Experts of a small language model: 10 layers, 6070 steps.
Below are experts of layer 4 (counted from 0) of a mixture-of-experts language model. Rows are named router (the router's row for the expert), down (a neuron's output weights, with its number) and show model dimensions 0-127. Each number is 128 + 32 x the weight over its row's rms, rounded and kept within 0 to 255. Numbers have three digits each.
After each expert's rows: "comes before" lists some tokens at least twice as common just after its tokens as in all text. This comes from a sample of Wikipedia text that the model never trained on. Tokens count by the router's weight.

# expert 8
router:156148139142086067177091133062092166096153082182133104136134122173097095150114108180075127169169165173137163182118080140166135125136099146083069130194154127138097144115117083143136097131128116162152105159158150138116114135161132156088098116140170053134116148092113138155096210153062132085148153116140135129158136148117055149108189121083140196149168146128125142146113147188145110103162
down0:130131065116130100197125168134125186129083199181172055134090178091196132100143120068135163122067069104095141085147127148158133118176136083110156094146130163134143123128125151158080080146149112129165127139143137137104104142159162109145089120126159127072181074118125162113145114118164097135121088174117082132134154177150100155057108113077141133148169065073139088152127126130142113170121
down1:192129096148124123117124155112106079129150079172136142171117130124125108165115080124087151097126152128153165167207108118145142104120195142157088108151122171101126121090104120085098105130153148115095111164145087135111107080158209189115103075133123140121100142113091152124098178231093131070090125119134203104184057103105096117137098125140148147184116098117138104149153105187152099124086
down2:087129163147146151153116106113098127134071156136133150184131140115102076105067099116106140138117114170081114104145140074119149091086168166157185104149123132130136143175102081029150164100097165113152152114108097151133183155134133131163088086142086132083105105041093138126154082127150124113122072094125128151104161036129129104168110182089120152152137115134121090063068173101114095153134
down3:133185103150127107038150145172094160128146089132122143163146169121108095128117140077145126141124173147142203111120107192164135145112106166119164102109099089132103154151126039164102142119042130214118155077165126140176168122096160085110146084146106158154158138128123114128105129108142115136116099139104135159092124170150099131136044113138109174109153131146118144130161186074094108161054
down4:111152116086116140098168125091089148154157122107116124156144091154136146117125082084150105087073107083156133067124128131134102072162100176141132149112196138099086096125080104100102048116108148067126097100165129087090087145108201132095092111088169201100162126142166100095125155115085123145146099145174131077176179150166129129088119083154112125133129128124145137144196091053131119088164
comes before: "\n", " The", " In", " He", " It", " This"

# expert 55
router:116163127102137085168144132096122138080123129165181092122099112055171138121083124101069185121153060122137168101150119061117085182132093109131116124176126107154110119154102067179128088080152129078170187088146109066155140187095145134093141148095095124132130161170100156087125164182131119155121089177081147102100104134138085132112178122106149159101132170106122147144108171209125129120114
down0:099164091161114136117121140099087104165038064173124104143097159143109014102107139122156131152096138216089151115151095122102148177149167125135187116132165163109162134108149078117136080073058133138155134163162131080074126120089132182093150143133127151114190158094120147113167098098154133103140102133172110117115135046142142126168105094106117099132119116109136114125108146125192114116121
down1:136170119151154155100067156185167140122110086096159127169115192112133125121139100113090174130148226124122098099073095138108091141149145152198171131184120090103106157164135100154126132118056084156131138122064147167174065129109084136099146095110109123127080133154165153180093109137144164146121096141108160086140213149139142133140129125127146107150094176120143198145160174101134163167121
down2:082122152143069114152154120106199098133131079122100100140160100080104088134124136176122182132127158138093098086140115082134049190060108174104105123167137072138176088086097102153153179154145121168090171111169168121166074124112145172111073125127143121133168112163117111136145120103148161124117154177120124095107115095097063078145144117095111169073140123101112158081136093104122131074189
down3:109080116094139102153166111090194128114152109129097153171122121178164191169083146112164128162144130132146124122090180127135109120143149143071125089068115086126136126091163085110112150167131123119132165193100099138138113187181076214049044142147111069177136048130088145135132101147103158096138085153078126143174146143147110133175111134133140148108166148131112145112163168114106121161123
down4:109138134145138084182135052097159161106151113060093128135168109103129138131120166070145101081123119114147114116116134118109071049134135045097130113198135122141128130099198120146098113169125143170084151190116134183101114128129121166108158135098122104077175132176121147123125077135104098157096111091155148139168141128115114139058105136101226119149118103157160107168170094150123156179171
comes before: " of", ".", " in", " was", ",", "'s"

# expert 6
router:161140133085145103200140118134103122144130115120121137108093101119094088180138129197126104146089100110104169143130158085212124125080094149127136127165134139116126119121133114179168091087162128105059136147148173127089118109157127132151177158115144131122158118127151106180135130124091140156176184133130107103099118121099096121122232088094114164040120165112159146193121141131167147115244
down16:172134102119137110059082112141132204086016130115100137086120115126109099098110100097082103115126122144128115122132142138108121149145148137161125159170117173153147136123189154064114129092083081142166129108058185116152155096129149161142184116106165118177113133124147073163107150089110174106114160112049129164114137175117144151167134097110162079142114113112084116109103050143116115062153
down17:075118101187137093136140136136123136168066055161114196106135076114108099168191111117130131097120137140065125167116131148152122137076113180128141171086089119144130089162139145101124103111120180115110154161113088079127155136182160076144068135120125121099117088131125106143169125154114088116164141109127163154080110175181162137174120177170161140118055142067158168041121121108115161160138
down18:191139156152150098097125146172166144130136119142189192121127131119133121127159158196128079158149152057094098151084139111201141130112136106123043090103104078091147100141131175140118119104169139148130107129140115136103072121082184120194108118109134081107152153076172146149112126113164154166069100151141104116170179080087213146127157153111120119105099132184152122151174086123092109118136
down19:084089081129083199171148082116200108131145129132111191092091149150092117120134150153066050204114091147113110114136137108132093182137158135161091126124148126156126126108123117069144079147121135095125116125104145147109123101134133152127133153086172184146044154069173112123187102166095093100200148093143132096153134087090155130117145175140134168101080130100141116166105166151129112174102
down20:106127173087133193157155099087066067101068122159161151123140094116094132095207107154154122118140102141125136157135160094115151181091193097114208129132085160139102071108140095099150096167169110180061097123171165146150137117115105122093120131109141204169095116090162146122153132099082064135097166153160162153118118110112150129145174160145073142095131105129138107138155068135096144108146
comes before: " and", " which", " a", " but", " who", " where"

# expert 71
router:116128134059133080096139087086120090164133167142114079105117137084121117100175135123122167117094152153120138098101142107144159156192086148115115117169095105117110197089134099178165112088095096121145184120134101162112122148087068152135130102161102101138107133206053176107170112141126102129100119135117181096153116137096086155106186132107192106141078127139098196171109151218126153113156
down0:122116177109157128096125125126073148150159091122124135109133179107114134080051109020124182158117159099150120104070146119145165105080134118106166153150165124115156138092142108121114169133143124140107180114103117050101076092194146134118119101123128085156110098159201120120129104083168191111103134060100127182102096065110088108161100119125094129207134138121128136117128164077106124134148
down1:106119121172129159103113123123143109213139166144108074095089158161120130111136106133119046104138157157126107144075126112097155137088140110091137105126097154194131123052134112128124135104140174117149109128134102167135131145140121199098171176136129140058091185157148170133066091127223096074146144113120137096095130103134121108122108110130160102122039157075081134143177097102065119145148
down2:105165128069134138135124108131080108136163121135141158078209061124092070105107112133150117158162166184123072112110104109115136156079038122131130138121134146119129107175122075100100111112120139093095124177151050098098106126107146144144138104119154116182114159097133063132119172088142154100133083117148087145076117122159126160110159119121120169169125070118170156228108125178090116099169
down3:074129146075077156162181098083121080122129138166124131150107098134084081132150127107127148128128138123101105131122126141135130189080136122069132097184164135144145106168143126150146124116193140133132136133136102060147121062094114165169167117077122114156098159114159069071113157095130107208162176141156095089135122046144132123134112055111100169126109142170207142089143161150142102192112
down4:082096174064112105043146142155106227106127122166119096153176181152148141147119120148199113102125125080079132136119109196157086181107124102092165144113150170127138131109095083144179144072151141106159074129087153134124134138143151137105088153136155081121109180068148141128093147181175148152125147133098111143109086154068114124145136146153080136133140126121124116119084136068081063126133
comes before: " |", ".", ",", " League", "'s", " in"

# expert 36
router:127098105162118084169156140079125206132178105113067126100189126157128125115185144092182121104088103090117167122158107114117104132132134118111171137158133105194135109095114102128094115129111167048089136130171091132150170091064164101134099124159199155142132184135143153165143090123130129112136176117160126073142132126166048146102140093138147131140114175157102117181215143155158094168154
down0:080119089135160124092125090149090084145119152111088132097132183125128136066165164112187135128117163133117111107120072095147156099156199173064100105169109094122116114192080074116152090165147117112080096181174129180145124108095111092193094068132130127118136136123164140145112103108129118106127161123100169103153077122081112123128111111175191118094124176174167139086126194156195100125135
down1:134094103134100174095151085122155130167117097063165072124140128158093106168127093140162110107062141147081158137135121139109095088124063116068153059154079112157108129144153156153148169067183148072138142145175169162109150080136130159140144059139125171105168065172103159145181040135148222121125124078100108085127145093117153134134146113125097139117103134141133148130114120147146147119141
down2:123097059121110129181156171149134161110101176072165115091077115112175181159122095114103115150180167134139117167132161185118102101084099074097140120138135202064137114143118170094133184111134104125177143086125144139128100169119065184088134219114104078098131095102120157120136114081078076140126097140162139133121114150156108132158151137141099073121112129127187173168107153124177132105103
down3:135116124196130098093161155119123070169069152166139097126143137118115105072092029115133136166126112148130098099088106134122168109131157144099125068126075094125116143095147083162124098087104137129162156182106104090152162088142137153130114151150188134207065099162131184089149118152162128082153181142133146155108095138084112092173134125182109159115132141097115163097131097102043170160129
down4:126172169137110076133148104125115112148126078147133106140155166138145107152130164182174148138178146075080145148121144102143093113114104119130131084089093138049075129139109151174118156156072154181091138112136151090104175128157179086155135070156097085173162109115090059140127096081091177068137140110145089186098139197086122151134156153201139120119151147178103093100143134142074116104145
comes before: " |", ".5", ".1", ".3", ".0", ".2"

# expert 47
router:107108121165126179139150113096157123138154125077056104121183118161112124111117163151158162145136102184127107166084093132174119110172061144123138147178102119118140125135200167134172124069109076132087131224094135077164162115072136104093131113090201102122104152097047117128135097167125129106121122117121175106114158115118060140126155117071153166164134157156090142151136107168099144088104
down0:084128124063108088148135090120183123100148156085119161179106128125158087128114101098141121124110135123136132195136173121060145153119132113109184116181208118160067113102126157090092157107181109147117160083143089186122221108139128148133100117092147166137150138143122187084124130127093158196140130093133128145119159178155181106115122160097138090083058089095095153122196104142113129124143
down1:117148174146107122087134150150108171166154157098173160130129134070166052130108181092086098104132165082152166113107107068151143164132121094124161142112137127202174156094125136121058129144169135145167134076158127142157117117148171131095088162119154135085176154062148145192132144166115130179144095088105158068157135205150174118141114175091142089090145134134105146099116143118068107169103
down2:131143066106181150138199163097097123117118152203106113140099156110128073123145152104132144131159122148067117120100114166098174199121106176141098120152133150135122130158121081134105151149101151166148145123088081096069136087112125172163061146115119143143116056154075153154099116172092116157135135171164096196120144142094113129079106150181145143092133111139132221131156129179121087193140
down3:154107087128133099168144180064094104138146105121172119181142112127115118187149192116132088153139054182127144149152064151143058124177085109122174136127210180109142124178153112140093154110095142126163077128103184103090128137089146146143161136139136119116133143143125138067138123147158163096190128109187120123109113089180126116172182068100204156147165135136134139127153130076137148130156
down4:097156160123176132127135148117179101118095154150129150107091172166137127104160120106155170136118114140109149169091058184190078113196109077065084156082088174149102168079152134186133164126147144130134128098114110130133166101107085177110102143158137110130120149135068136121110062109158133159091139145101076094138134163111129071136102108135149158168120070157103082050104146160089165189136
comes before: " |", "O", ")", "C", "P", "T"

# expert 60
router:186094135104170082181129124160122149123108123124094188124135106145099140163184132130126130143112120139097155126122159112195102087099075160088169118179153166180121130128133078122166084069172124135134137136154168177103120106132146149161171100097164184111118149154088108209114196119090133132183180152093112138149127143131075121113201089126119161073121193105143187158129160140106153152166
down16:129114073122137097056156079116191143167182166111160138122141089180204148116145114112121117180142166087109097109088139072147111138146136092105109120099127107085161105122121126061132161105115117117166128152158142114156145091118148176073087154072210082174145130195125149143110124098127120094154222116084138083158080092148166146107100126098190141110157126167126141143136134137109095115112
down17:128182167155157153107095188104067076118069113175137131131164142107129098151103079168108135108139058188127098093183125109189154105121164161160100110107069133144119108125145082160124126167107087094145131162186135099110147146160147120119127116149053131115116118064122154139175157129123093137136100092122197042152067137119139142171164205145130115109144099106089154113085108107145142111116
down18:118077086090187150194095125152121099100084116130119131104114159147170146176172202092182152077141153152173118108119146124097062125155147104136039140092086124161102152084136142127134113148155092170140116132108136125180130107122075154122143185076172155128145161151125151113136102144140117115126161051139099149192118157120171126125169103087107088091153068117109124035131120102139137112158
down19:153088152115174131116139139064099098140095124117127137155124176166120149140070058126172074095110095144095158172178141150133107122153110150093135212094129127082140139133190131145100137093119165138085133062144114139129148110120155077180097112176159109097209127134125159109142088149141158139061133159117171128113183152082164156090095142131156139141095142118178119139198155090198125081131
down20:113117069126164137111126148081079112147164127162099094175172080108167190071177117155179132106142093133133160109153134177114165107102134145125104126120112144093152117082170141123123078140140059157195086149183141111084110131106118140074124112080116123071151204131147108058149120126069101115134136163087139188169154180106159127131166158152152076095155157144082138089093111103143103151157
comes before: " and", " the", " he", " but", " which", " with"

# expert 23
router:088139164098076181156118126124126144106176082090130120123117114141168095181154146124160112101070170127137188152156121161101107164130108073087155132130143088107181078087138052109103140065112159078127104160137102176140160053092118159171085149175184160146163105139162121137156080096148111121103164073092096118144122132128085133121087070114112145147107105105116099154174138186147090122178
down0:155104126164144135129088147137164132131119138135165154157148143124181136128115164086124154132118185099164172151101181174154146169129110151057050142138163129123200083140161140187108118099121105121109121135167123121085121086139112131197085206115134185105118109120108194114104066100123158133076112119094119147130156097111116128192134150101201120119072145105146125117190132093135117114221
down1:158150161115094087141148103139134146105084141099120117130070111090128079114104174085088096109106100157111119065128125072067154083198098130092107128104134085103134087141100116098160110145118117169140176090162114073104156104106137122170132146176080137220151093146140189106090142161111175130178146138114109147108101161130114182181070115120064169141157100107072152082151134176154114133145
down2:192138107129108142087114136150036142133080111126114160113111122126170101228133116182088097105100095134129166164139089103087140127110139130167104100144126112111114114109101169120095083140150120143099151143161130107103121047153186112107108127172144080123203151137163146184134145120086167118111174051119131138136097085095092116088135058118135130086122108157125157095170091173084069109144
down3:141109138111122164130116145142155167133130093122099048057175124126156055144139121172069110120122159179109138132143130071112143134093210123079124090127150156150204118077131148135155129067152133105144140099129094141086141056114083131103132159142093072118125103105150167125117118124194124158179068154153148078076135063117091125129117102162108150091113137145123133099141079134082151152063
down4:153111075127156163160090175164138109110103150076155149202142184124112123145153130138147130078152136168101112088159130179058075193154175059116096149088108183073128157118080138132139198144171140167147168136080143146181135145128166090077119150137177103118124098109140066093131154130096110192146100122134120120132081135117118092107127118142115121104092099121206190126142102139133129124094
comes before: " |", "″N", ".5", ".3", ".2", ".6"